Weights of a small mixture-of-experts language model, trained from scratch on English Wikipedia.
Size: 9 layers, width 384, vocabulary 4373, 88.7M parameters.
Below are experts of layer 4 (counted from 0) of a mixture-of-experts language model. Rows are named router (the router's row for the expert), up (a neuron's input weights, with its number), down (a neuron's output weights, with its number) and show model dimensions 128-191. Each number is 500 + 40 x the weight over its row's rms, rounded and kept within 0 to 999. Numbers have three digits each.
Before each expert's rows: a language model's description of what the expert responds to. This comes from a sample of Wikipedia text that the model never trained on.

# expert 18
It responds to: Inner consonant fragments of Latin-derived verbs and nouns before endings like -ing or -ation, such as enfor-c-ing, jud-g-ment, imm-ig-rants.
router:546514461510465515531454530561423485476488520520508489511546519469479480487509533499554451594505566413498478539520529486430500485464529585482488563486443548515478500460552537491515463494487445
up8:512444541504525442531513512550540551467409475521433547466518473490492451352424508471557515521489512546498549468472479521502555560494566496439482449545531469532494420587475499476516488450441521
down8:531474508453521503468525539539475567453520476493491527533407536492501510462499519467457521416539372470440570496520453506524515488500544531499510543485494505505466439497462458499533467435501481
up9:531503475499527517482454508434467366514509511471492525499466436517528532521465476519498515485447483507489529547507418485494494438482522536475604502509464498572480420481458553505495550524512534
down9:575519489487486397452458500466488530500593528483526535542461448520497528509541475517481532433473476549469498474499503522494499525534464534475504501518494475490549517488449487576500514413467451
up10:535533544522471501432483480518525468512520533498458575534547406503447526476484505478481534496471535453488469556442495501492477527496498430511587539492460499558508556539542515479569451600511432
down10:501504530538501541442472542530443499535495505513474516502564490422427506505488452517493496478488523495422469513491492528502481432456490488562534610442444431556491554518478446410490414579463481
up11:587502603416502439559507458519542495452544425582497515471474439489484548483543534428528522483482485478518560449483473485544473467482485491495497546573561526522469435573488550460512514496527529
down11:466490507490479435540444495551548482476522460539489557486447471480483462510473547499484520525572385385546525520513502476498448516461532503538512474531507427506458500589541536515517486534475503
up12:570454502463460509576455548467503486466420488468553487522510533490422522526537520485428489501459543544494537434490516487465504532534523502480478420477471480548493545464455474477471443556484549
down12:548470432483482521545523571458484449493433504428476509560501520489508481470540523533528567485468638468434482423564539494448496508524517505452482474461482501495537470459468453512483466557529487
up13:500432564545514513461518521504530494466582433488542558491562462461563490484514528469517490474455441575561529488490534456504435421484547520515463523524440457490468442525531572476484524531490537
down13:469515510532540494384405506462509481495548452534538520583548582464526465552471476465481462475503411420529546503452436522464481483479560512506536483474512462497456559558504518487549535512464510
up14:498494527546524422601481549510477502456539521533489538448520465527485587472520529487571505441480519481512494509553518426566503474494494479513494464504491476477499478520471496514497470472559465
down14:542472462464585489471492511465543469496519458439554507530466551528460525540496484596484504417588492411472453430493539540498502524443496450437523467536507423406509462559460526470497437526546477
up15:507489518517494493488394492555496528447498485488475543473519553498514486461499504486554474495459495501478512511532489501515498486473574433473505501487478492510535417519542552478495421473525493
down15:513473461434503423524498518517462580532537512486471512459503494436532552518448506471511560472374572502517506492518525434530478530569490416466512534487526493515504525460445488465455470520557558
up16:453513538566480537488506534514465548499530492551444520512540487499555515475501455482449397474460496483536519479516460507482467553541513461533547476597431443453511551527534472485554595490520533
down16:455547540523460453503593558480552551521504428483449477566525500443511524507539463445492482530535478503565429486500487461500512411501510475483488519467485568456518462527504460546462527456504492
up17:528478462519490579576566466482533431479462492570502554493508465516482524462432440367514471527474542523555429452520481472537451598506503482510537441523455531483580452525514420477563431427488520
down17:503459452513481460528576439474522513518452524477536532489437544458547540470528543467466556461512568474559483496456579515515522468425469466548471461537543490469563484451616505571432530476407542
up18:459473578556459464494469489614504514580409449494466539560552430439478471446562506460546455479479538506500502574487496530458474514573489498523504461486537544470537555562517470465466508480462421
down18:446476515533478480419546485509533496521523450481501527489509474509483482517530500452484523551488513558508495522470499468454467549558485541572540511595553504559461488496561475511413479509484523
up19:523516502561491534530448441561518488512475523464536546427529535456537529514504512497498508494473475556513432474505460464523510517570523442507536503523499558513502497498462490495541560490518505
down19:499511547511497541512490432550434494521476510556480534528492517483484566499472506484481479509470502483479510506526510500491531450509592474509556418576453434505521476448454490510560479484461481

# expert 23
It responds to: Opening words and marks of sentences or glosses, such as The, It, This, plus parentheses before abbreviations or translations and stray spaces.
router:418496470509478516527480501502534491509515472568510559512536551532519511563543497563513472465561463520588449515485494490573486461549512473456447502486481472487486481478471543439503526489470517
up8:519544474502583414463548513465485516528488514447464463507485441467490462436430552469540546506465518623462473477524501524537508514519484468495512526545471461562450504474511495517508456513489516
down8:556461459486511432441499506515483503467434548509508495506427507552530460470471523557453545550386532543444464447512552495525537492424514504517520500454507566469438513549474485472497523513500520
up9:502508560536486538437479478576509496521463507472531435506561526528600520484441471520601465483461578585533467454474456499526523486501501506496614450517459478336466507481545498471473498544450497
down9:499567495534484534494468517550539557423493463499493464520532400561551464521450475499483518517418554464579506434478529532521477509481495499436484498521399565531534539421502525393536503478455522
up10:494481489424487477447521474475515488522510454476501523452526456470480536494470542462578461400481472591476441491487450495437513527488496538449514505502515489507503571478507484475456513572499550
down10:476473419454485510502516561488525590468526486505505505523531550520539445495544533557542491501403546558510460507473468479448499485526459502524529465522458541490568515455462538490516474465504473
up11:545509510442502494526440503436491511434538524545440457463452593553521488494506534467587526477475451551463519509477479509477499478494518510512462549442551486482533482558475492557546460477449519
down11:492547478550467470510544486520428532488504554463440489476446471444473545416554503488438498510424461473414540451429498538506549517450508517534557506454449515552514477471489499485453428536514493
up12:559490532518549526464442516467529439518515570572481460487478474489528454446441472515545463604439460533517529506493458557472496539502524528524501514531492555492442541539519519522476503479525483
down12:500550513512519503466584487479534504500512473527512483488462500482585458494519394537510474536413473425504495499444492525535503519447471511461480479481497541500591432494482481502483474580500515
up13:507547525503475508476474484516526441543445504493522527494532519504484484479491437484555472466460470469469469441494463398530556520397615470551547484478474578489500495512460506440460460523474599
down13:495537564481552481556414490564472526453454540538535468464528478496477503456518515493445486512417532505481472548460513444445553524395392468575484467446494491488560528467506510495538479489550502
up14:469512477431485511542539501509448483463499473518496478493540525513550505508529498500507521397504551508460504451525481535575511575459516490532561520488527479540499508533598455432483468501465497
down14:499549468481546512513478562532482487463501371490595442521511490466532499488533490502512495462534507479564540527502468529506482494480518473553494479574513486483567489564547418467537493544474538
up15:500423477524450511488512408589577474546490572492452522531502378514511474507478472455550521490474555507522510507505505534598527460503490532510511465583488443439466522594558541424540528575536501
down15:473523504491440489469486504558487481469522594517544511480471500546506520564506463530480488540586479521493461484525520544506471494410475499483483535483474463501499462472437578467461557512556501
up16:540467502420512484485527551568519545530468541496508489561524560473498508502489457505506546472456460505544460491440527493563519515530450461508505531574590462496471481482521479500516457493448498
down16:561488461508430536474387508525508470508510545393540542475460544510438467502477495524473508499407466542561473509530499485519471554534529487514532544567360466492524467545521520515505480583513555
up17:501432509480516542449428494504524436431548508571475488524556498520494527408520503543525471540451485493443504477537555486505479509529598445534479506532515514492542457473502488536519518526500460
down17:489499482469445531556457501468468511466535489514497464539455569447554540512566488548450454528437439454566532527423487527496574511419446517496508454510520507540509468529443530598451498553536533
up18:489499516528481555496497455476482465502519471453511486432534496513469481435483527528511463443491500567589488423506603489482522513564522491589527554500482499530509504535539465486513442462385491
down18:518514563511585467535519480468497545463522463473507517423504548497535440476457545491502580485488532514471515521545465531517478453503491543545522489525443444491492452524495428567454484485535506
up19:558531525454417557469503516492498534558503522509483482448470495519513430530415469493597535433473443472496514474528498468485475550500513507517505530528591513470544481512539523481462506461475494
down19:519524544478454565565468490438449573508478499458489520530466427510528523486479463551462559486417498482470443508563514451432437411492470469569493488384517493560515519489447520459564490548460457

# expert 1
It responds to: Digits after the first inside four-digit years and other numbers, in dates, office terms and tables, such as 11'8'3, 130'5', 201'8'.
router:475453489463363481521608445465476536514476497554449408479496448488504492478526541491495526527403512486515550483505463508395484481528447395469494484522487542496540501519419481517467473511510480
up0:467514586570527498491523483527482458501415532499561536519513566501487485504477423424486532473456469409498443506417549378497543518456564506515526523498555547481391520466590517520580519474493442
down0:495493547517508395395462545458463516525502538510486482571499500523496423495497468438470564532524543454475485477451504447468492525495573480527472484532490547467424522520525499500548425457593518
up1:439497511524488528470479454542519483435485505560572518480493505468533516473469515463555368500460557516500499529571514487564517493490463447494493505480486522490529474483518438519484465505539541
down1:481536497530459606503471479482551510451602484518550480508526448481458576533493531503479439533448506478487444456458420459478509557463505481494453515493488572501497508451467483521496463450438495
up2:509538443536495540506539543528501473548508471494449516528517426455522515477525513479501467453494510506558536431555536468511460520503531599468529503505451451506552525498495483546521528491462513
down2:474517499507449498572470423503561589491598465516481496506542452506542419508513509484484538461506496520507460559483487527501502557541474387455476476431531561526483548473507524490478493504439498
up3:530487558496487526497522502435491465484509478620604477444486503486564486445539496547574461472522549513565494459524513464504466466520504502540602475457518471470538508576466513473572570594440478
down3:412538484508450418492521481435479526461516439494518448533503506533494528519529409477531510539503459453550474549476488536500567438488526534462529553467495514469525536496520490447398472549530486
up4:572500505530509407478504413510473553451509529429448559519533496485469426541460504502496528495450436506478498516501579514529471497460511480540501444491432503518468567448559520439532453486472501
down4:522558532557500481468484577476529513532515542443516479494524534534557482527477494446518533500564531485476495520433496508524528505489428516488497498496497556552538514509472448514557526445483491
up5:563513478508487487537481460500480491516526550493505462473453509568453534498495479470449494526430555495465521469500486564511501448512488502473518481499435502481509516485511515531500550522548461
down5:538557566507436422461452469527436578476524504504534429489522458535482529550548521515499514543536461512469500472567492461522551421541490449523516487523547475460572446555555505523499427522520535
up6:541419539500483511436512453475459554502533480546455501476518524480478452582547459497474486454485410513533498439559487434527515492456509496499507436541513483500476546481517445375542582534472533
down6:498516481492518484537533434500497442549455440437539479518445478554522497491419586465490528509540405515479504505545545558460501550504454489501500512467516552593540482532474471484539564516483580
up7:507424505517529484481516508470502456445459531534506477487583540528516495442485487540495487520503532584511476509511435507506489459456524508531528501514479395459507453483553487464548463564483506
down7:491440557508411456466535525520547538523522404512516487416487442469546584528496521514498497550543445519471470499500413535468492509479509445456511524426508482523480482477493474470436494500499506
up8:578471437546558479523497520479568500520520506449481500552532446532508457504509446417474494465461519490457492502490506532484499537472561493488489476514562510559416507558559486485502460556516504
down8:496472481546546468471504435489552452478504480448494512605458433420419504460509562546468482507518475444472454558477561507520519521423477469584428534518493498507433450437509502485510445447486483
up9:513479539496530524469552489515471499467476600476456525491492510463459454497507435489507437464449587462483498501482492412538533457481433522505498496476506514518521548582525483538591456486530532
down9:465504484537483485435510482410489494494494480505486463521407470480474513458461496451529516532506530494473593441447477441502567510477510469507480476469452567504537498494501470544528425494505499
up10:524450559490562511533483503536514509522520529490428485479500509578399536591489423504572400466476433395527529462515455474523492512546477530476489561502560539561509499540477480468552492488498517
down10:486478501577583480526482469383573506494419547472526475499440452481451454487476502474583494471527542430429535543543512494500481493492517466468490487539539462564453465566526505546576497508496560
up11:546508454481474501537503507508477528523521515551493521483559473498476587451530532519456462467485506478612484503449550518487508497506499552525499451544543459522551441550461422480533515507512488
down11:427535514544593450476492478445536506522432488453497503435484539520536437488555554425487496527527477494483431482585491517518454484524519439411534511321541430397518466481515529535539505496481505

# expert 6
It responds to: Common first names (David, John, Robert) and the last pieces of personal names, often in sports rosters and tables, such as José, Maurice.
router:519488549480516480486523561476551436559490502512498476485536516513524561493514506425510513537508494462462454518539459494400460447544456570430512465489509499503458523525513469487481497499476499
up8:454513474470512474516522485530570418493562503427481471508563531625524485453525466553530465419490502542533474472489572495529536509424476462517567488560521496425551508469486473492522468439527531
down8:486554450537511573513564540482510474497488499533489538481452504480534429480500444476566548404448492588548573536450526567552510430458472547466482403480501477516525527463506515493463477496567561
up9:466498492484500532533491569483498544483560521521455497477506522566470412458481441505512465496498519503456528525575440498519538507507543424470487516590556498541480555521532519492463530528502520
down9:512518448511552516525451497570446477493520519510467443512439509558518458453497471486486517436571531474441524483466615503482516447416463573498501542476472480539529468422564550546510560482538481
up10:491459628469469481399519419533509591544463534466535512564528511522443533501463543490505516514471476500560439501540575519492455478517500475514520522535506477501535536503553503566495476565546547
down10:489534545532517510470484476478527496504488505465625469515464537462570552545519495503525527499512418619493526561522480516436511423468542497477472520493496527520473492423527450539533493518531582
up11:538515506503564559426473476480591486449518485514440496535536518461419510485501467533519509514501509540479525516488496446537519524522532515467558504460500500500514562444544512505495523463492462
down11:448545474534470508490487476466442421519483500452587528480555503434484451410392494489435504523432452434434474485494450518613538503486497505518580573524398498571522525501569470492485501525531515
up12:474488490527469477520417563477500516490515517457471496517480496470514466484508437456505499450465485523508535512523499543519437471484461539500551480498503512470485501467501529432522459543564560
down12:475391503423507507502510549461474567470406514458470581561501524455459483472515521501604511490474456535451456477539503516489500475527497541576485510481531475438524523475507523551555537531530505
up13:506565431539495497447520408465535486491444494450526413438576577587503514465472522527523446543523486510496445503562506470517466575501529510492539450493473534451488502470432522460422550482478465
down13:475527550455452570442472451484457450511511545550482495489503470479440579516492572445472471539464471466467550427512498558421466476520455465501527470528522482493502471558526571553522503507505565
up14:531527495560575532541447518452578516546497558498511515507542421443563498507584493509516535520467458506571470485531470509503509500539541552455460484470444524479459488489494479478503527479481552
down14:446527455483501528542475463529514498454550526499515532489511462499554496505526513483462471513474475536385445501511458510445511504405533486518508504480529533503508440511583456501436481481569439
up15:550507529438475544497449515447492480520482492467452528537528453522486456470561521563574508508493560527589605524459453484479464552493546513498526503509502439512514493518527592459478502446509537
down15:552419489497471490471414534519576492514503482452492507548537510502435518465501524584606602446508543518505538439409491499483518490488491553447494506478471469494557464480474586545583502499567536
up16:449469497552475535524450515515480479467478512496513483414532448453565489527638522533460452432465523511518482477494496544541522526580538475462393494481492485424519519461495558418591539420454493
down16:508468516433561507555494481429473480505507448528509456501513482492597627507539493545485517519504459497420509561515491520453495413530531535520442417447486481498530445504477539553467540497508554
up17:468474543461510498451447477560464522526462555459463466570541535522436428510523529482480508517488477482519535490426551559518470441452512504497489447609505441493499454559476515499576481495532513
down17:435534478518522527507516484473501495535478543523513528538488571529475566484508502506513493504526515438521516517464532427560550541578526471465448507568445549586563558561514519484459454553484487
up18:529484396571505421522540493448617479472507445464487523491511563480447438510552498528517453490517447501550463507498478499489556481504542440587514504527475513454527462494534479444560489502462485
down18:520495477549448439530518491543545521528538473548433484487453562528471465535545560473485526471562493554536557519477546516426452514441489575535521500550534471402503479555515552493508426514484504
up19:524525489515514447508549500552489490428505477487513543517559544524501526523532531517567485523506561482545479453493474456552504570508500489520577437495527480514502539521565430496511478471493503
down19:497530535493475497472460450464578476564553440547518480411552517483503466541525520475503456491596519453512404510588568558547518438490420443467486499574475524512483487514444491449536441521506585

# expert 14
It responds to: Middle syllables of Asian, Arabic and Eastern European names (Zh-ang, Ye-ong, Ku-q-i), plus modal verbs like can, would, could.
router:526426490545566564518520476531554484534522563521498486572448500537491463458453554527485504474616477562531489463510480511519518513474454476534518487444546477514548520522510553512448555478516423
up8:517553528533501489501527486516465501497489470594547442434511543515529481453468492511558490486472505478504559451503462558552503464428465546499546541452473513421497432483454538552498542468456502
down8:529545521483549520511529495532494505604507460526519568458493499507497529498541456472502586599514600500411527461476490490519547438452473520491516558514416522430436483570532443507490520448507524
up9:537532515518511452479386465485446453494450543517492462493514504494536541574515542515428458467501522550524479437580537550529454545524507512456555494501471539434577515436421512494514512468520573
down9:566500502560497490445519515478422467515508533525543518467470432519508512493533599503499461457490610567504550459470527456511542528517514583486411489503416525473512493480462490492534463473419527
up10:499533549556543525477510470508569531500511579539513519494542457556473513497492468467508423466495471491479521479547477391510570564559511488483445479478498434541511463381461509425452455467495484
down10:517532406526450505535479483547544525496524482470525524528508559534518510518456452500499522467545487452475509470549528541508515514428500510476521509520482503474608488483530419497471437499539435
up11:524478591476506512537520471478532491540516495423571500491527452589501491575482511430524498428472563439526506512465463553470446578525463398551564470498487513435511429461436503492519496454488509
down11:499519491574512456480551549455501483476481500551558462518546499560598469587528552505508540493529496389435487471528503532488487532499468523550519542540470455550482464445485532512490503476494467
up12:466475491492468494506469511494513500574542460522484509471572503524492517429402467502484495468509504550555490455491476550508422444497530499571546435454483565447599496543467550467513476481489473
down12:481536540465537470554479513437549516460456493479491500429564439512477393476555535513518541541403485579489538514485490543515590534469613481472458454492506517530466461549516518511424543528458486
up13:570488468486524538498457510513479480493564439571494520448495488543458543532452475545521483473468556487532506550512514575568573514481537487428589490420554528482564543455442449455467511489531494
down13:547518575487447512460499493463489487468481467542516411525484461503467518505560510516484459506408472504507514570495539488470487394483537421457515597462524464546504548480468480486433541462464550
up14:475496509487495556573543455495447506424600540518523403441419508502435582513535523508488467571496568564512491546444510559499511528538472492455556463548488492450491432496480437424506516543484554
down14:504513452494452461502535507504499422452520526543529467524485469430540463447567591495455432551426515515423464534461524490581523490517514546443510547496539497433526527518495544527506487569521509
up15:528459465566453468522550556447485507532390458530517537517457483509458532564485473516583493527492488510520538535518507452505431546524509485534426497568544532531535466480509494482433496512520509
down15:581519519461442511563525532496453465561473441505552448573465479482565521548542479558455486469509527480532520546547458439415479578493566509502490461444480452454503475435572545556521535485434503
up16:495520529527416525513471483580523449528508564545537485455521473493516525414567478501555440517472463488553457526423552549540566517530502482500480553497418417447531464427515536510475501480512490
down16:499468535495503474504531472494529510509544520509518428430485536453502483452565405474479442534580526527550471492503486525474503491534459479527552525498506529489462454551468524450439593494459486
up17:538528508479501484529487518474507481491439542529513513505574451470571483443489518489469440446467507464526534514538441534531474505557441412593512545528511491539510468585472377596560477488453531
down17:496541476502490476489501472479455450454474426415497493543515567535565550475427459490502517512437521567508508503474528516520481482492446494510519517564490493517494522547450437546450493556542527
up18:513465511520454551534476455526448534514493521544540504495494428435547591534427503505539533492481543442510546532484518430494413495490532434536484534494483439535504550425470547500554583527473570
down18:541446493373530527478516446482526450506532499548550553526481518495515615457477522480468534508543547567462503479518504483506498485487536562493483490535561536508475523470490550540534581515526462
up19:496486408479501489524517488502462535524501521483509546538487536463482447393552529490539508482533510508580531486479453517502483489514473540456543497547531446535527485571461445501550463531474538
down19:510515518504535475480527464498556466558452430460547434483447471515508452453564500537509543547619461495531427478549457485454487517530497447490411445418476462432529556557492512521502491554517501

# expert 20
It responds to: Prepositions heading phrases (to, from, into, during, via) and blank spaces before numbers in dates and tables.
router:475582408534484507429498450519415492489480551426504565507476482504459491493503477506480525511509542485433460496535457506527492571475506496475581539478496565484476520452501557505503525477521550
up8:432418478534463499538469534487542535403460504537497510478555546554503584451532488482492441537489539530463557560537471503533529519521555494585462496499506425526517539515516447520530469511448395
down8:516506522541514462534569530499473550502506448464527524455442554415491533494485558489492504452536463482462516525527519552521494554494469586548475513484480396533567437543533519483458541475508572
up9:480484509499504502512465500554476482425617539489533497558552468503524444466543493479500509452451520440553434432587552424485529513532618581472516469550520482520598497555533514522542443462483493
down9:449499504513516479492499490561505527465513445559526516448463472565528469464575485526570491512553553525489473571468440430504470496512544515539556521531549452486542488516502524529501448499540476
up10:489493439500493506567496516574513457541466540518551439513504552484496478448474561536530481419476545545540610510527530497531464480521520494522482527540474550530514499533502532509504462647458557
down10:489446451408471527523492532502522524461548540488531542556460539519497472449468440585558522563358500488535479552518524500484433491535451539504486434580489465522514502499501458488514480489469505
up11:486546494430553499498489440533501482508460529522494456464463540539462522465546430495498453478485496492590470482503442479523474470521496519521558519518490478496550404512548513472534559446502568
down11:531485472457479522490513546478463441493431491474490562446510493506534418504460489492446494448563437511518513530489481528485474529474521432510494440447496536514401584514535473509527507514579568
up12:570475523504468544463494483415486445493527485495395499542594473489455539544491545502586513526471541516495520452517550552461483458542521499564430528471484426489498476558482455511473481510439525
down12:521528517510492579533516525539457563539512518541449479493522532572543496495517497411551543393559529492487484499551468528511465497479426449560503452423466484459496498489448443479507496436516517
up13:514499509421479464497492518586565499528515522556519516538510559542482520428502490515517560473498487544504502412491522467502561524482499551501561495506485450527447444523648450444514455502407475
down13:478531540514508586549586555527498591514521566538529500539453486452562505563480454504496506555498551483474523474498487479534521428454473415527490461486476496492442491442573568495543538520457540
up14:548474489509499475487502448464500506470530550517444493591474491463440501581504502429485472488509540449475491506491552458507527448476555494510499496493492500452494457574461485504543470516512533
down14:478562523475486589510447453482476504520433520517484478577466520558536470506452511528484515464523465507534451575479469543400496476511514499517476485433463516453472419499432465435494520450520577
up15:505438470520507526579499604541516446499451533508507499492535492544442557503502527521487482563450505539553472480558406520514478518542500487518463528547465510512596484494431470487488544490485487
down15:472496443411532521444514502489426536565565555453502535399554566516498530496420534461493571431454493568485559529509513473481536488496492454527499484538515494433548477504516498503486501491461510
up16:457468519526464531522500594561513468545524505492490532567575552456548434464458520486515520514483528548435487530472518450503504463414531499510523490477586441415511488570522484526553508511482440
down16:433546492456535433561490461480423540514474526462471468478512429484503455490519443519477484500533480481506529535484510453520447493521503530471513489521492512549545446531424407440515474495491505
up17:460463523554485415538465506514500549451513578490460484477473479502415502463463464496451444497465461480522581508446478482539508514533496491508558517535486525531437532552524507531552450588504473
down17:495497505511448392483453520509513468558500487532488553488525479532466501492485458451482404525543482583508476503512523518506538525473485521497545533502514506526444518549504517503513486539479561
up18:521443436509453554532467508504479528490499547522525476514551543503484493462503528571450454499467554540544515454465495503453519468520487400539560525534480493504482583516530527486473484575534469
down18:500472538579522545528534527541459525483513557469505538475517474554563488475485519550461504466545551487503494488466452497547451462463517523452467564475482499469511488522540461527524473494547503
up19:424496503549453629483590485487501517548440501489506538461470504511511456429487496516556443538484417552492500507483518554447518544507559545463430516512476516530505514490540497503529523470525462
down19:567536534572475468522519502478507489443497537438491511456526481484530467440519549503576478490461460574499532418439542484503518504519462558497458558486481518540479507545494518516491469536431491

# expert 15
It responds to: Word endings that finish proper names, countries and taxa, like Ostrobothn-ia, Pakist-ani, -ville, -shire, plus country names France, China, London.
router:496505516493498479523567602440466500485527477489476496574468494510541498490536481511512522468480473441554531525491453465506471498499483524549470483563528458510453510502546488470498428497451486
up8:462497478497543520560520483516484554485541489438418503525567454493476472466513555514473525517445491538605489518544476468515480462520495530546483380542522430522555500473509472456569508527483604
down8:501457464508479500527507491546504501494478441533517563510492533457515496512507443505506543486404491550445540561534420533540521442501568487501521540456503540559564530464504496479472499448566559
up9:532539538513500512526439484486490526488473497481552495533453515546514546487550519494495521502500520551484467519461484468480460491569484544469455498566471497542491533531457426493495532486513534
down9:511483461502485460436444461601491486491477472521506483576516540467546464538492502484524438437556550520511518506533485414490461417501495544479535539476461464465530532461583554407506444550444538
up10:510491510490530504493461498508534532535486548513487524529499538520552583517541481461527528489484451458454485503585499440536558544528408550491462481466478436494499475450464540484547514475534460
down10:516497552545488481468518522458500456494464451464460528530519525435581529576493495479550525511398553495522461518539470414525493426528487502557514476531543513480522495462473488545484562502517467
up11:448496513480582501480495507505504468491540578454502498558515489538433573444512521443577427445499474543580527467471540504495503445606521509501536470523493521492524558533483480579527459516473523
down11:449554520517544456491524533535485525568461545404475500500579526522508562520468489503425480405545517474499503542419546517503504482530496490516491517503473482591502559487408458525410436467442563
up12:507450545499437470481505501501554591445536465463490495470531599564521521446512436539529533483514547527494560512522587469525576489424590418531514461521464558521536456505440517497493563505469487
down12:519551540479514499439452551533572487507442524505491479530462470492535480506390438499507550507554483503503525438438511506483434501561544483491517464504579502519508530511523452513520533509463504
up13:437451552494466470514475529555561536509452500508436496454470540561457508514504416446489491512479491544508561553517422475489450515497424482553510521525566457483483537472513483510501542562482520
down13:510518453512506532438452511434454410495478511463507596464500517430461440472472543502419540536525473456442504399512494548497484525543551559489524529460533540486438537471438494462470515473490437
up14:430510495439424503444480472531545531457500480525498564508528476580471555457485521475526495510483479425531428527549539516579555490464486578517503569588498478496495472540485545483520478551412492
down14:489496471447541405491508457501450489497462516566534456560509473453504523429464483509511496504524527550391541563525497513427512515488503497513509555491502492512479461604526485469535426484485499
up15:500513462494512519496561523494461471486586522469422508519525563559481501445508455486407488517500431511477487499580472479606493530452461521491548453470563570493508524487458476509484534493419552
down15:454429449513458585513478477512493510483532502509515504470528456459554509581516503442473459561559510496500561530476477543526451476497484499500460505519466425492510498482483498557465525458518538
up16:480578547556508480471504465551479492533456521492534480515469514512491579462498485503481470563487600489530480487454474474498497476458469547483605521573540457504521504536439524535427506493525509
down16:550473542582507474452492495526519521612541480472489483518512418475551556472572550495521515480560529473487543402509496529468429553486477508483517465454435479502483462445524602483512492495532427
up17:483477545491458536487449546442493471491540556506490414536492512562497507444411440552512522447529477483480471532406521477496455446518493476516522421462447514463461530546568508490500508513437510
down17:498444510435490569494505444508461474537532472518517572510633432506490544494433469492489505479497509470391450489495517617488549539503528544541481518413511587523524504483457541522456547561503457
up18:470520486470591537513514503457557488550494517431521500431538486598474559464518456498549503421519469526528538494471480482478501501563452432500579515472452445433500528536446523577488464540542515
down18:444508548450548560474510484485483533579500547490523512476513536496534510508568493463483465456624403546465473516489562564540427554456469478545508503435535535476515494467442506540475474443489493
up19:499464567511540513506514472514510503487445526487483557496600483523536547543507515439513464449461463517521515461425548438513491535561545489514527490576477457472588563491507501505515528542471582
down19:489499543566508545397455517468484486528484440496549547504557501452626496542487476498482477469451490478520473464507538508497540454556488496498547524436451493512470513510441491465388498498523556

# expert 7
It responds to: First digits of numbers and scores in sports results and stat tables, plus count words like two, three, several, few.
router:524489527468384473441551478513526543484443493519495441437511477479542490504519516506534499554479546512479505485567517525565455513501504450481548494483521549496523525437527522531471520492513557
up8:561442465464604517469513449532534470491496547530580498432515493517445499413493508456523535426461535483464453562586521522452512492459527467504483492486459515464574439543550491527491537465461516
down8:516392509459508539462517483498494500459494506486475535592545479532446501495467506542462598566512484595572509445565542442458491428439424536525553514527498496602525501457532445463472459496532466
up9:535563535473471511501490534500474454464507557525549510490547469454465567529499449470506496460407541480514427432552499494535570510524541490506500473478519478475504475496505546574481558455527508
down9:546517480420480482498513474466398476505437553471524509503506533443498488529457406470463491467444440595600574450553496476483496507529498508496431450556499439552561564541580468452507562468542475
up10:550456519598494474501475470478466510489481532466481459484556421494509522484481452450480477463459552529545488497495454449547478549507481478493458551565551476486468521532458531534565468541511483
down10:533449554514542572522469511538501462530524484512510462511519506503537425515463461510497514489563532496504501521475515563511533522519503531601435548552504471511456459502480475616495432545468490
up11:533500555501453507480475442589520506461481493466572472521512480543435550480537524499481478471475508463493406480498526497489481509458522497583471559622458526577518481535489487516502531564498429
down11:475483428513477547431512483453491561443521443430476504499539446459435513510539506528504478497388434546461481496553495565575482481528525478473517530505439498509527468510529432524453511497480540
up12:512507525467507534425521457489534485413427537505509503585512568491478563491481559485542505534484507448499409429555477485529441463499518523479407518488506493457545526504524439523491485508499492
down12:487472509507506495522473499454451518487455492529507538510428463469522465487516455457468507531595556485512527514472423522506547466580436558562505532453457463555484503559468516433452518464553443
up13:566443458514517523467523382502526479497547490558468550508490520514568556542509537517538444485465555462499548517511477475529520475567486525507506467490502489528532558518572480529516470479487486
down13:475571446511525509470426508507535594487504494506506503604499517554489468488505449549521458508503512509447480471454478491514501529527441467482524562425535506473593431470486463560522401498486510
up14:627536482510524513493460497565572392478529504496527486514572457468533543406482510500456481483471494527497504472574585499540553487539494517490556458459486471479453515508523543509511492514437434
down14:508534523488516499491541423465533545562481479514455489513468456472452441409496478424544472394429547474443500522464511487467442502500481501511472505467534518579516469537520482461487431504488556
up15:497518497541495468573456504550560456474487517528493412476596460506530541461490476442471422427492471462541483460537461548503555493487457512489514535542488484546490488549493500473505500469486528
down15:468461486522463544495506464466503443459507458419509497474498481515491445438484496578557479524462445589490518565533408546468503556505490451459414439505371456441439524489486497474458547526525511
up16:475411522518525497441549525560573521480493521495499452424489533479461512438480436511500507482523459518542514509496552464566525589519464498507469500508511485397600513535470511493507473522539483
down16:501537543460454478499490503453505403421508471482407586500435554435492600554512536498486543503552502436462502475511517481555548492453508490458452538506483559525513524504467465502497462462605485
up17:528524543535536419503518476550560521448471532560431477516463506523468479505448536456513543462517529479468352449420526505509459490520517496526557454520484492491516474465489452460583520445493541
down17:547516473533510526523467532441567553541470517538455442491488473507562526444538489484536476508604453570559512552473469478452519465553477510498537514507507414516494526519506550527444515488448531
up18:504541570503537541524512537496611459537447547428462459523494490531454529494435457416530489444471565585506474449418495462536523576493537507501528498492580463545520419466513466464476502520453554
down18:443454459457413475425493434568542481555536464459519518458549541469513465465532466445493531485510412534495484494562505499550470534524435482438455480524492422514555532538532479516538472502515502
up19:509500561523496520587459498449480515506462495483511500488454508453489490468528510529506497523356511481466502518564550535463417461436560512524431461487496487492455439487513467412453478531521525
down19:473481443552498512473497501466445504451506371499510513527480502496495468479489569543519477522414553502460552489505430488548385490546488486494480490514420563470539474497498503491482473556415534